From a checkpoint of a small mixture-of-experts model trained on Wikipedia: 2 picks a token, 482M tokens.
Below are experts of layer 3 (counted from 0) of a mixture-of-experts language model. Rows are named router (the router's row for the expert), up (a neuron's input weights, with its number) and show model dimensions 64-127. Each number is 500 + 40 x the weight over its row's rms, rounded and kept within 0 to 999. Numbers have three digits each.
After each expert's rows: "gets" lists some tokens that make up at least twice as much of what it gets as of all text. This comes from a sample of Wikipedia text that the model never trained on. Tokens count by the router's weight.

# expert 103
router:485492524494433548513540498513479496518453516491492436517537477499553494536527563488488522532506529508530444498461425546497524508575484581507557485484531545490473526442426520568522522506522475
up0:515449544493504537512493461475539533493615502533490402533509455523564456526425474500513535526510518558460540572579538544509522479555499535475519513469508500531487483580459546521491497461512461
up1:520423513455483493499429544512428481526539515513431516501565515519507457496520504574458556515553507534490406624465514461527529553532451492536479529515527481499468497481454449470526533498454459
up2:558571463473494525509436472484487521501568485524426404531535554484565486527588482555564560468498533511516533492472576444487477431496529476441468500489493528511532514477488507530438469544519438
up3:527497496511444454529523469468532568450588476469509516452477510512464520492459526475522491504439548522531577533485574505505471482530429453502565509503506501512525539527573566523402516533522481
up4:474558507453527552496538467471537431448484505448503550471582495518487480494457445479522490548439495464509465483466446417531584501421477527439577522523506539510515543444491475510538542557483484
up5:490509486487496536461542519441534589456433562494523484508511508427476535451484460441491551517508490534511502472504492510509522565472554511460600479514518450470475469533521435529527540497455496
up6:538439499526499521452566521559488507522458451462512503540523563526500568437452489508416519493511523463511435435523513582478630503507503450479551499550477460471518488496473481505515514453541506
up7:498487601499455508505538464521521488551521516529483539489567423527511473498472486506395501513567537495550524480460478523540476559527490538478581490482439441472550547506421573544381464528502413
up8:504482461462519487436515518536477523502529479506511453501582583502470519508486574495463544474494523533446493524460522458516523521517489458538508550477419480574516493500473459539418446503572510
up9:494529500475527578475525407453505510467492503540449542520486461529530542579495509503552522532484512509485482429448423472500470496473536565470608504454474555468543471513462527422555458541523506
up10:538456496451501438517533518531508459521486536489492433504475488452490569478512548497514555498528497556543458541541400458488535419523535535466499474516524525480496495496442558477452489529506471
gets: "-", "\n", ")\n", " (", ";\n", " /"

# expert 90
router:463527553521467531550508478547487530504484449500475441454549487509503522556508522582511518550457460526550481475499484509469530426550491564534510542467537503462452461543495482463519555409511509
up0:446476468572545480558456540446489585478548521472531481487540549512494510451513507495489576516486403558495456515509512472465468458525483471490500476461479460422507465509487536488491417536561513
up1:495483491500489567510533546522443528523511487512464440390535513491516457565437466494538501524478470533492511513543550507559460433504470507530587512414512472458483449488496456532531489458463574
up2:576502499527502498508462478492584524523467474503480472530499531501455508465514445509536563481471549556578461525499401508573466536489471506488547500456476499515563487374467453501525513533524468
up3:526482541463546565500484485562503482554555476547535473503540466515485503482477521589521498510487489539553527488527588506462489482447529458496432523506453431558514507497461578464567452443523449
up4:539544439518484531490478458517515510501457546478528430546460466503519502544486517536439469567523466533493573468535514542463427536573499477510494564525512491531546477452496418457541527485464484
up5:437530518524479467506473544502470512445545504450551429488473565533549537536511466483507479500530436489486508469515524504499483480505425482543522493430435493488490494517505480497537484465583480
up6:553485499441458485561491521522460486493530480434536500501512506485465526492445448522473461510472644534556398605497502470504496449528512463487463433501497458510466509529483533500457489457527480
up7:553467484477496469506540498549563587446474480458460494462466503495440475503523567432524501550497508481462522521527511501535494495494516451561581497555520478489495474486535481502526432465433549
up8:462501567527470517493473576590418496491500477505480453478480523547531509562519499555501483531477535460490499479465485553465512522513586498473486553465387493458441500576514558464436472510541470
up9:450510582519500567597544490502534473532457465535507467454488509530494539520467505529529450467447474484561503494575542522604518513532485518541457464525512496518507516486462545501476441433482444
up10:468454513542491574525466444510467544494442461543475489511470507494495494515456510444509587484535548541592470467534461502574514418476466508539529485521537460526464538507477481481534556544469393
gets: "y", "t", "T", "k", "ak", "am"

# expert 85
router:509448503545511527550497537493517513515486482529451511481535498455510503508477519537504560600500473451546419468459485541402517465479543567489461536496522497397521515528395493557489550495560506
up0:565458455548559517550476400530522454459526525505553458508531523512517496557542443435494511457445459481533479568455558479501486507530497437457559553485505494490496482543466529408517473465471474
up1:465495391601489505460511490480545502535441479474485479523464553493518522479472539483474496537447565514489538524479508442521447474456530505496493448476523546567524483499443459450523464454507486
up2:504499483565514465516475509484500493447450472546557544532503514493526500418496483457484479502436450482500515550418497550439468537549543555490598504590492557522463484440475495469502515465405491
up3:523556525486474522482506483464436420445528538461499471505502597481471528484545548461486509510470471492534505591420499502522447577452529510481566483496466444559404491492414540540503486521520594
up4:497576446509454520459531558516541482466461593433560508470519477470521541421468516469500513479545465481542502471511493519481504457491457494441544476552538464510501502518512561553451532403539575
up5:495468531473498441512509518542512447608499498464452489510493461491558522543510523506518530485515499599474533497410512572436470444533509496492543511484520484505483525472575461507453532505472516
up6:562495509465492452549476499487447451528488531488522488473516516525476538493452493480476471487494463572550504482488502497454498454498557633625457609502469467517483471526489500516562478443495507
up7:547533444539520511548577506509503432496530517470492489482476437471565498446485505530536519471510519437569546513541459433493569471486562553444434508566535484488494519488444445511489431551496521
up8:529451480561532526560496521470476495496542473511553520532513525492514437505448600499493498506481469571465501435525467528465515457483475574470470545536459579518522416487550459467544468417483539
up9:514472455516460494488541517497517524515510477430471473513488498428534492549434547500536443497451578463507548443441512435499443475539453513458473502518514470463528501542538433474538460538469473
up10:491475561469464503502512485484458504502496463492484552528544441457494454492492566489543543508522459440533479513595562541466515539463524584535451508444454485501589481521473512486439487484525480
gets: " to", " and", " since", " until", " before", "."

# expert 65
router:450530483569413515584553479570471514529531472534464484505549517463528560507554506500447545579476470454516455526485467527487534470490559534526539532486507535436464522479485473558489476471479473
up0:491476551473481422449469581372505508458437543470429530517605506456501533482478508583513580525533531498457430494562507502489492487482471475519440449494451507502503508491484540441499509515506446
up1:553516555480507499561461499437515534490494430424440511521511514530555501543509494444468482493547484490455444463428504558538534547436458475576494462540438552495514552510555535455486475481532539
up2:491462513489445552505498491475536473478460581485521510536503480509517506483520476501521465492618538456510467424532492528541514595474559471451505508524387494468528484552504581471478483496485492
up3:609511549450489459477552592517479504585480516523542561469520529450475536495514584629477528483458512478544538478517493434569539449420487560501492520506477519475449507480502454557487485507523448
up4:466494542445509499458529507487520483445564493478545429522434555495541489420486530501487538506526414509496480501523504502528534477508450558603478458502541534531591501506548513426528523467492473
up5:430437479519479509462490512506526450527473465511438473519492456435598543444505509599439471516469507492548405471502481567536555371549510588481478456487419532464472517472511500463509516518556509
up6:422459515437445552503538486449457467465483469492539488545562492553495483467473486553526478461572415441475504452466530514554550477531428546530486579459427483484566472492510469493501505574560474
up7:519513655539502479541495494520467495472437580484570508474478471562537510406447471488511565443530514453578492447536496464504460544535452459478502485518531454519484472542460548549481499512515467
up8:474553452484483569505529425515503502506481470525509460497575499470468495468535510450510535477595490435543524488477504525480583558572493491543480491454476457459475498525492498532492444557545573
up9:557522458490486423463531496413482504474477508459500534533559506568510448433506501510591535532486578525556473498522496522504484487411462461484484465436482472518511456477519490468500493527553441
up10:568476484581471514519420516459528560518543525521511478518457492484498490485537524458499519534570517418495537462485489476507471520520569471413577504494558497516485478572498499532516483408454443
gets: " ", " Goals", " -;", " Photo", "|---|---|---|---|---|---|---|---|\n", " accused"

# expert 50
router:480459531526397474528516444555499510533541515524427489481560550489506550517586532484495529559510432465535509454498501534467493443552462515536518498492541549452535491471409513456536571495489493
up0:498469539561451541553535443488499446476493526507481464479431457508506550531474448561442473503582469511513472589521509542487472500525482560517520511507482427446490549431510541459540514492517480
up1:523479509553497479481528522494452494442420489521473459517551581530415535523617563497473436503505508498458508504478482527491538461522455515499482507401484518449543525525470495507514509582439477
up2:535426537539472536489481512499477476451536528451464402530576547501548526537557472457465501458487430456549484544507483543416497505456477465429523495499460529527508441439487477489494486512455504
up3:436479524490485446500433474527501533458527509505452524498593517446481493484436508466535496486457524492484472476464588466524556488475524499540509587560569524451568427474467492508527584496488449
up4:494539531521487524494526487453525534471512521547506430519495520377504586550507534437469437483435514438447509516448430504498552466483439509451502512450476518527523522524524418496577557495561487
up5:473461493522445479516532515515494462480533523515407553512529498520508566498490525509450499514556545531502446569515374488495460495461455497543382464499488516493461508547394519504513463542510447
up6:470451531461463597523452525463492475548453592496524498454502541405516524546482559451426449515509541431525532507468494503438573500492457470553529557492499516483537505450510456511590524474591484
up7:487463480562467476453476471478495519516527493476522582510586465478524507543466512480446500448517515504554457550488425501493420515503514462540551550492494493502618496493461524477429537483516512
up8:546482526471510482461457434490560541484457557412523475530472462456586570527534479444466471474458500480480482423567539466494505481477530571532536518540462421508530555464485514482563532490429499
up9:457505483470512491470502492555459444541459413530433492467489561521521495540536524486525544533494519524498565473497537487506489379468459496566537510453454536501499578478430481471555437465576537
up10:446455600397520536510534461564448514501519525472568480538500544479467564564498534456542556493498473466444457451451451511472571524501546479470513545548548518494510534489454477467557531508512383
gets: " two", " part", "et", "est", " of", " three"

# expert 20
router:441439465504392484567524535509506544497449491463451490483528522421477532475547592523496538572489471484526448489502502579493552454549549529527478496474541512465526472505485478549534498494505442
up0:553497526456483504455442535466455444486476511440464490519604498505501473439508538574471575478476508581443426510492520494502551448568546521481450467519560437544461521462477505462436497440559544
up1:578535477569456450570497532491435516547468481458481576510467498417492496476469519477478566491509524439505473501546468510498510511527527492510526439471410488450496455535436618421565520420503489
up2:487476448485490505477539451492504479401499472515481484524483509519543514580497453493461510574459596506457487558527466564475451515505525470533526505449500433548499453634502539545519474508482461
up3:543468464431515476446521542432445454542540452561394433513484555445527533500506514474504489510524468513539463541513520533508551452480562512564539459453503520602496467462509521487564492496533410
up4:542400541505473512453417563509454459539500503463415554538511552522470505498494539511477523514497463536471411510554549550476524496557545497456481526476482570492405536498485472538447508536533460
up5:551500548534477474563511436498495466548493533521535504467465497449527587464409529412544519481555523455478485439467509548467506514474531487533534466515517464467465433590516479550472537580489553
up6:477509518452542465557543448495520542494573514500529488384482529592548438481443540475553457504540454525583559494485469530430508493536522540492501478522523514494527499545491509506494519482586488
up7:461419538530457451575508475472470509539503531503448511447552557500572496516511499549524459479521538522491450476550477533550543551501471489588488503493544486535537499443478483519534499532452539
up8:515461399492506575496516528506480511452454494478447455494463542465549568539614483463526527516474476488559493423470504528491535446586486447563452488437511520472530458479481461505536513520437503
up9:535447482427484539518521564517471546501511499460499446540551518527450436525543457406536509522486451477544511487514501512453570430476541520519595538497529568528479522542542507515518468467521559
up10:534441500455489473454530453468476492520508570515461504528514526520509489483437506463531506503461519476583509614533555433567455476480512505551525489430526484591542511472521498451537545498524595
gets: " ", " |", ":", " also", "See", " %"

# expert 112
router:489478475503420547529512539505532507521515469474461430423558504474494513525522515488502456587466456503575449560456501529399544442481489578508508507558525486457508514508456528545514551472563513
up0:499527587519472494504541540487498509547499444497532498483485553504528464519516470511504467512531516466525545472419552554546515552479440445502460521480469455489520492516462489460471463453536518
up1:484511491488487456467501576536482492579490427492547518546504512472471540512445452508522477589447503560541553580471553537502503500472498543509524472500518507498541602496512528550489503486548487
up2:435448460480526559493554428480495529460534453465530467496454483565550488542495483463500483536502493492521521469494493508488526545564472567521494586468542528531465522521534462450528515544492575
up3:508393462585493530471528510474479466562520520473597536462511456528482531495480463525514523492452498496537517585528513466589511473511488460493520542419532487485461483479506493520447532511509554
up4:510527459481524509534514464496424544590490483539489449546507594521484527491448434474443462465378524545539523541481454505503359558465551440529473535479559481528412509578565504464545481469552534
up5:477429443531490482469513527484534504494482466458478487460452469495510465471502446418451500554443489576472527468414542530512533528509546489558469536495492497495473480487498479493561550581501513
up6:500552494455484551461554491473472519454454529451482469469470556427544578487578493508496502503456505537448528533511492463544532465513490514503493485527633560506498499488450388492534552516390563
up7:426564508511428501507556482452507494530463544512460458547500554430570532558467446545483548519494506586517458531510498484569522513504527447497501476545476565514512401488507548470484517517490516
up8:539537450491434526460457541492469522388518480415528561518511519486470449535481462487529506579478492470539519446465501502487529514506441462517427524515485513468434551522480480496542493551535545
up9:462428466516467533536566453525518496470516486486587529503482510512439551556548504527554500498412510475511515478439518485551513453496533516506512524542516479508562419443505405574538471524462515
up10:482547467465481545520521506523431545491479456490510465465515543525572467502465587458516500479487505511570490444526459473421474510450450495449422532500495495549468401542505460534503445477561555
gets: " to", ".", " would", " Mc", " could", " To"

# expert 95
router:464544504519472469607497528501510490472493466488517491426531501473551546500507543484511512541520488483527419554485453519536497467497514535543506530458573544495517517506411485555505603472534517
up0:514537498462523485587520457499532493467527455440404546480468469480474506521534545529484478522526557368486443596514523531495550483488480534469577511493513493488530533463523482428536448486478471
up1:492509536481481493528527526518450441495490510493512489437546552590561473510498541455528441503558469525543489439518402492469497567523505534523493507503519470442409497545424554553487541426533451
up2:527527504462504526523561496474511442537495537493493479418563469543538513424489560469477570496511521479518570557484431458504494538472464504486476490529598534520496464542460565493493536525511510
up3:495507504505494491539526557474521469528467511476520502469525474444518441464462491497490547511508496503376440563600493499486548550599528524496515536503544588482488544487448545518459473561570470
up4:466529519529456486593523553498496418456475473458478553463515484521508551498518477497460500512525530535466497562492461513493480446490574528536553476494588543543564550540515519456513521467590525
up5:539478534580469456537518453582418479409505394522498521472466533498454501481516560486536507502512523484523542506541440526457468486479430474560503529539548515505546541470533513458479514545467526
up6:457475463443507507533584509519504570546465546454610495489451539470486508499527536539532509434507470375551426501496500514489552487445478545523531501483501496547484550420451540474491528528564492
up7:487508443424485474477523537562484542478460505476462452472523504504550479493455550453509461466527547493567538494531418540496483520488509472511497469510555507506463453569475490549503552539549493
up8:489483537489417503510493539511513413474517434481573570513566509507461475454488481443504425496520490499485455426479446492464549440509471513556559533548440523497564493501578552490489471553507529
up9:500481433562469455510486517505430509513502498470515495535465518507548524479520509462467585487533503540498457431493501508505475532496495471504469490478551471542440411438494557529488551514434494
up10:532546484519491506564562435518461535476535432447552513541506592523508451447564520463467429496487495556478509576468482444427463484524463431490542536510459544512466493527506546514475487424406566
gets: " County", " State", " name", " District", " state", " City"

# expert 108
router:502530521538416498565497492563530462442461480555490478378564551482536535522527524531444529585459509448545523511510487515433514424471556504464459529492496520411520492461436511520511537428479470
up0:458495500547501444533548463484521499458510531512576504474477462525543511465484517466543407492514462481485516473507586563549496480512488462488529526493457558566518484468508563448471505550562516
up1:536503508412433447550483519550501506472481478495563480485499611497523458485581521534537480485597446494498483489510464450448502517453424552522469414463542515497502517437473544516449516537531472
up2:545527474592502556412498573535459506539511466504464487480548486470514478466495502493415566493465528492507487520424554496559508501529461453453448453510443428480472555505515547487457507448602442
up3:387483473537495492493464463544507497452533532467466474516575431488571489445532525521518497493471477593541460541531442471534480505531514538493495471470501524550450491460510428477506478477525460
up4:495500486483503457495512564506530530456434508546547577505495474529417508511421454480472417489481511493550508509512506508503519447515489494489476564446513390494537443516471541463429498472510526
up5:483510516523521447505418487423559496488494505558461495510517418529492579515483502554537528544471524504530516528499507479429472493453610548471447525493431479524541508521435551534506472451487429
up6:515522489500435480493538478498469511513496410567452508519511464519495452461484543479429547536477507544463516494477509459471427421496515509502466468446579525524522528490448525424575492453452483
up7:523463474441490479560483444531475542460537496507519508515452483459456490602495516551580444550503537549500496538547536496511434460461497549543475562552578552498544515448584450513518516489463573
up8:517443526474521477523475544501408472554497431514442530472548478568442479545489498410519486542448576521473518480406555530512494501492490492483474513506496539541547527470521425436591502516511471
up9:588457538531488519538506494403519534475461500489450474456513479465503529512471539472519559540556445495427496436538486564478467447550472509450443622508438510488572538450480494480453440437502494
up10:469452538469507451470488551504509512474520518581525536444550438526522496434469484529506430530500517480484457525428494541441477576479493529488507563559519523431516448461519483467493495505465499
gets: " of", " at", " over", " between", " about", " on"

# expert 52
router:409519542521409454553522519515503450507421501505455471461564503490492538517510551527483511556461480514539446483478493521465468456549489469481488468477533525445530479428458521507523532485570512
up0:541450497569491492511444511448522565490467518478464486485536518465556505494464536557519539482466529496449494494530543550582491519524475489488445442415564485530602483457475447497488474523559526
up1:511486510557523491560529515539434515443477501452517453534413515467572542619483499485466458487573447452499574475465475483442528552524460426467466485501553532514563533452476468419507415513474566
up2:557517508465493485557486502468566466584408538521391458568503539496486499556479519593477531546532514528566424515556460415564475476469497520495424486458473588500511467419459555463528482522538456
up3:534507494549511495484552518448500534419547461457488509451471549500513501469444494470499477518529452429547608484528443512447489530519482547549543484540581473512486510583489453506521493435495520
up4:521515475531521479485488491531472487609547507510609568527481457499434537444452477592464490470444524510544402581467476462531486462473499462539508473458495517456445461441507533455473549511436523
up5:468545427449486535556587484494537514502538495447515438466579526529541518547449511501498441473462473504504493460466506457506488436505492509507488558544483537418480502473539502567532527423510547
up6:526573499470469509557490455512514479466499482388525476435568541525574479559547416474485594487518476504527497479527497472569544481437525445481525459545482494515407518598496501551539554536505599
up7:560532466423500514474516496529457509580512505518507547536467488461467557417480555450565488515454508468502562489494507476490566504503530529476496463410509502516434473474469510493503495507494424
up8:486564515534499433463561472480478456628499490520551527537417498483487520524501493493536446497457528530535509481412516453452518546561498482527543512487515486458579489527516510464497483468519488
up9:572554504536462496482570535472480553501506488552484474451549470521453580417480601491539501498477509506575491485419502482517483409504520476507509451461495477470532461444417535573518537491539519
up10:431566504601485525518533493471509456578453511529467519515476450451537560519498506401562462486535463510480541442438550519479438480487488474476459489543526515532587529490521531418493485489477500
gets: " ", " Synonyms", " February", "gress", "ext", " ongoing"

# expert 80
router:469450585497467482504538447510473528536481483482468415476536485486481499487503505480472499586490446489577500522510505583467486502495509539506511493437527499427496519514440484587557565464517457
up0:470516527500486455463533490491564527488417414529370446509545514511453517528512513515532579543468554491485485469493507521520477511581509572432477494461486456547536527444427521554475486481509459
up1:591486567481563520491501536523486557478495521499431467478455486453542461478484463510489565539544484522510539528588496446455466606509540520394460526466574463469518484542442482521460460461562482
up2:508522439503510491477453542536538505468433472446514419513506510516480436555524501541454479441485513488496500582526493455505615504527479543482535490454463562545515520500554495465557569536527551
up3:536479480514521506504541425557507487461490439490514484473482566509498558558525524470519507508419482439521441522449527550460487466609610488465442502435476451571536490526445523540432481499473498
up4:558587486507528525512513454554438412493526521470437447494531564549568482467513520447442604462511459565534606489437495430467474563463539511514507518460525496560439514517474485519468503452520495
up5:416536456559557528483577452539481499534508506503507483482484406499537491498481467500509469479451489501522578488445509456477465488471534551437553458443477446417486528545357554565502506430486483
up6:522474457518500432487504496537528516530493471387502474533534527384477520445491483509555521528499582440538508588496512449525499492468478505484472490505560516511484478471543504502508506521516533
up7:488511519483481420514453602494450445422510524467486578459504533495502527504542486584420477545506530537419424521461524497462539471512465525564424524543488520505516530484526545485465501493484499
up8:484484546513484507502557443507546445505570569544532579455508492529436549489507464587491481527470485461568463540460468553563511418509541486543465478483545480399587542510460536556487488486440463
up9:476430528536559466515458489432590518465508532508404491546512499501496501523474515460481546530427443465504541494484512505495478509521600512525498470498471458475581546533456555486538517446402437
up10:551451520502471459492497495496413484498554474445555529514455470552496513456453473476588485499495526426502539565485544516516506493491534473460529495440511444470574540505436513524434480535502425
gets: ".", ".\n\n", ").", "\".", ".\"", "\".\n\n"

# expert 114
router:481516494503474494564495492549474567483435451486507426460512528466472528490575497486552523571494497496532417496484488557442520481486564519543511518466513494481502468459427488602514537493582424
up0:517495494493500467535416500518433516514491563513479443465503530510511516409530502563524550497468523515495435541457506471503575509519490500528512531478519477503522511514493474472502509504504515
up1:482542423432555492511467443536542479460512513463545537506547469473459508515548475404518457541484483522508504490437540501503531475467585447507492462492433482488536566480473479516533481513541548
up2:508575472494505583561472524492520543530512499481529453515472540474500453522441465489478544493457499516563482471506476443507497509430467449543442532539549471491525481559541479507587509421564467
up3:561492504514500560500490492452440512449573490496508497456483461486542595525574458520480498567492547448497417498441540545427531569484569482531529565492515485467510497527490522530508422462543446
up4:449491514514546488509503459552564501441528478501443491452488506521459592502591500507530448499541558484451475516524484509445476491480536463502499481406428477540578432511423497551487467501526481
up5:446468456510485522533515500561430607492503531527517538505479559456555515563440545575523469495529472512525512501494504444493445500465455450408523505491425488477444426554540474515410545530475498
up6:483470528542485500471538545467481456417432518517435549446526501504509556531495548510507539515556533467515461538497512462563557469513506459527447434496472472485472516478408524501503478531489450
up7:515536506478501593506448461511610572540476497514477398492540531463511501491567460480522541552445504508530484438464558516475528447528504436567527430486508547515490539475406466498461499501539470
up8:488567380467466569495454483485523464492417480483443515458510522511490460522573471479485498524455567484515550479442522477481537507539484470538493535479497452460443566585506571487527494530547459
up9:431494431501538487545494415510538513524556420471471493494482519439449464565555517448542486497527514454424504499467558548477546499541580474483465445522435482554551512508511397530500464559553514
up10:515513554519504569470472497440547554478534472501538471570526507521497481520505449563510479484465468492502420481488476493463508468516539479489514543460412452502503506407483457539530504520557472
gets: " University", " School", " League", " Party", " College", " Award"

# expert 60
router:492507466533488485568469472537513556490465462518505527461529485514511498513480485503446485558470487512566478553463476500421490457547540509501560562480548502468516461519444465532517591435537513
up0:566445509532489482517490466445533494413505524491490503534526471530501533462532571526503443503426503498490508501557461505509499427525440538477501439476538498536509465543548475477580521467497536
up1:524445498550544556480518539546484504455505560553469515498463494519444546517517536575445498536601484416450500432434456478471435506478537546496537535467496518546462503528450603555573526503446487
up2:485496488528505460561488481511445483485496479452529462582472555498399501494512492513442558462501424461559530476402559475476502535466531506489521519510506539516467503499388497501527472521485546
up3:486504486533529458557490465522466553477419461429537455536445526503589498581546480482438539525464412440564518574517572486506459508453519531477550539519500496471533453536461452488521537474509499
up4:523512576456498538564526576475520486463456589469496490524490557431488599475563530529484515536476463533523464545521538479474473453475534432508500463582573502404563495509493543465444468480519497
up5:534519452443561502467548502494530440549478502543447531444473494534451484528472504412457440481563523468480502547448413487454506596522475544576500459536495486525504518436511491491559511534516531
up6:548500491475523520537536406535451479479472540514505474554487552553531517524481505517488556484499497449571524568552512433394459505496425486514534425541499459505533505552494485454597473492479520
up7:432454477529515553491512521486473526426458564476470510452503498439570510422481468574457499478531450460545463472517523455511456492525458480468514473589494564504485473563512500460555480509465464
up8:531465504554499434471451500460515500434474470438542549511551509511533469458508490483472473489453558499430475508473574557449522508491500476514486515530501480518549576493542465484527463544450503
up9:544489476465470571493516455438511527446518533559547532462543436460454515535507522440553536545454499518492499447441590461514489569492524480463567533419551519499533475494529526533536478484490524
up10:457527476524528456538478482486507519451491491452501495458483412550509536516498507525463509536458539466499480536538503514462560467501536513483521551504512455485544505502509417487631467493472540
gets: "en", "a", "u", "i", "an", "in"

# expert 21
router:473508552517381471559537512570530454514531495545453494432536512507523568543529522518487528574520463511492485461461464570486486489548501492490540507470509537488506494511439458469567520482471478
up0:465504484535492446472513504544462481543481477558448519409625573555544527506515515511483509506498540479483442529515496473536469530467448471610501551520573523524411524515504519544548560467507530
up1:514443521514497519513486480495503533466519521572442491482517489510506507385558560621494527479495526465498457457499487491453491533533502548476460510519468518567469513462507470577501499456416429
up2:568480487443481471476440410549517535471468503516558444493473527437477456433549486458640497459425555474513531487463516568494553479473534484476532504487516474492481549430515452408482494522503518
up3:496548494450480549538547488537474488518480509536475543550523529474503589521562457501427454537477469422478478466549443474470542430513539498481540457554460558461471467529465493509556510523461489
up4:495481531552472444505507558473442512395448487509501515524503478509519569460546460482556469486548441487572524504452413516461488558482536530523538476514428551552560490578505540440529529469518521
up5:491430519463456553494497455511519452462514511544413556502537478579565490494453455526496520543514598471520506488436523483551530486537550503488488485577501547434521499546481506529568464516443435
up6:537521529493466468512492534572526447506472509431470529451441455519539531482494493499476522509510576434483558467569549493431518465460624590474534519488538529489484514505509496501517499461499448
up7:537458513569469531527445576443441496470524468555453470488481537478546483582512474487491475454477450500484536475413559560492532475555511475574475507580523477506522549579492447479510464515485520
up8:530463478543482521489544501481519514393611524565476476556465445471441546535408502538486546583530442466427513499503549489412468506509543550488565522489471474477591493484485483530532507454477422
up9:519511542531505508467537513483488607530446540511568564478518473555496482420480586553387469474448524415549484463532524517558440506496521508425536453467511479489460541473523483534515446506468459
up10:519532459553482510592496549485475493472516486492543517495513516515538480454414461467475402471514520540454530480434469516409469508524523496539500506470478489550513555557515581461511540517516569
gets: " two", " other", " all", " one", " more", " three"

# expert 64
router:486464530530452514534465533547495565506494440526480442436583508474479525491519564489507486571477479529521452463489504562404510504540560557509479573489550499466536506477424454573478545408509436
up0:505505548499495504452529494438531501501458500512455531467512512527475562522506515470440457513470516491568459503367489557513458537431487348477515478479539496514577497521560509442513458481466476
up1:522450583445450398502480527457495491544492560414549494534467510481465533448490482584498550478571510508486414512563532548546573521534533465512475557550483511530524480468496548511507517519497481
up2:488497510545472466505500430500522481457487438572522448500543547521502504513443519569493503493399480515454527460563522512403424461503504558527492535540456608492505443517493490608507452475456515
up3:529485539546454465456425476429474504466432535541407555456528474449518540519476533516529540522586516519471502472553506508458436490488639523522505524515535544476597502512463534557546502535515461
up4:494590529414399449464466447519539512498540509525546475454449511556538477474507521569563456501502513498514559496460476511560508538398470549551494513501490548464526555517513469551463522575489477
up5:496525552582471517454470580615450466480545569510533540469501493578482450493496495472504502544583496463462472487460507479485480530545483458517506612583548470429521502444522533465494497497484461
up6:465507483560433519471522516482437452468519526468540508485574474473506460451489513462530430491568557557503516498540521444448439490494545511501465524547613525479469427470494487505532554577510503
up7:496570504587480493471511462485448515509410484505423454507561494435561508449521483506464467448429503525500509515507486419534512432453547575501509438431479547524439451463501482563557573527496537
up8:447541527423515498506455535577510527449467517488476488468507559499595460477509548502458431515566535546472497492405472476413578453534453457493444484586546500489524577523495479458541517451537509
up9:499535491547430488439593496552444439419459524524478500496450501576498506498523521421429445528513538481481431547481484494486428467434444489568521533474498477482510476483517557433485511474497566
up10:450524529509492556451511465468471532552416473461572507454538524490495506459540500511471514444430446525491533469477516536517480556453460508499466519400423469515540477469504442542527513521536499
gets: " ", "_", "$", "aut", " Altern", " Techn"

# expert 49
router:488448513499405461573515495507491450473563464547489519455583513493487581523478491514499466599461524468512469538476485503444521495474477543559543549450520527469495544550435497546464536500527529
up0:545435546485466522506513555521456487472556574534484519494544545525481455515421581513452542459533489487473498496523541513504534475519479471461552470441528467536503420445488470534441475513572476
up1:469494501513468439502566522510366458523505583492537533426506423507469455530518481444512466434471506477475538479442576487525482533471544471508482528501567449509560537500502492426499526502517482
up2:431521447503521504522472539509516485501511518504527527410530481520431534462429548468492447477429467478554539543489489527511399417465488483486505509454502442556533493545559458513545568425492478
up3:516508427489508567506465399477500545565539465477474461521514487541526446536483540469508476479498501555457487411472529532528483520589490485505593491473498547462526482544511498521606523542543482
up4:431508475529495536507489561472497541522433548496437493416511513520398490562509520493495495486502474458515489479454541493527467525569528415526519534533482448496583557503507444574481555522531471
up5:499490436528470558523485453457540506560559519494520489485541459536442555508487512469515449524451511475565553505425480518532444471503514406546540507501477470449467515521476485590476570445536576
up6:496483451573499499525499517528463490525481445461500461468505495487443538527511468414537470544451365517481554489518513609430481503551474482482524526436505484587525511513566483557438467486527503
up7:510521489509542514470548487472451521545467474454479431493468474460533560473536470572496523429476527501527498502406450495478530470481534550505449515487439544506455535468523457510540543434512460
up8:513551406490577457522506540506457551541432514517515531499532418475452560492501479493572461482431541467588467454496510556550450518495497499510474490505473513478453513462531466522540562511510514
up9:443430559491444464458427559491530535499508539507479546508603499470544459496474455568477509553471496544475447469536501544516556479521487487509507554450538493494494479498485528454491577517518429
up10:544616486515461483491555480501453502547499544495441487494509496503516515403498516467527523497587504536609411511454457468515478504499518461475460482540530516535480477472452580417544503477480520
gets: "-", " by", " -", " including", " of", " with"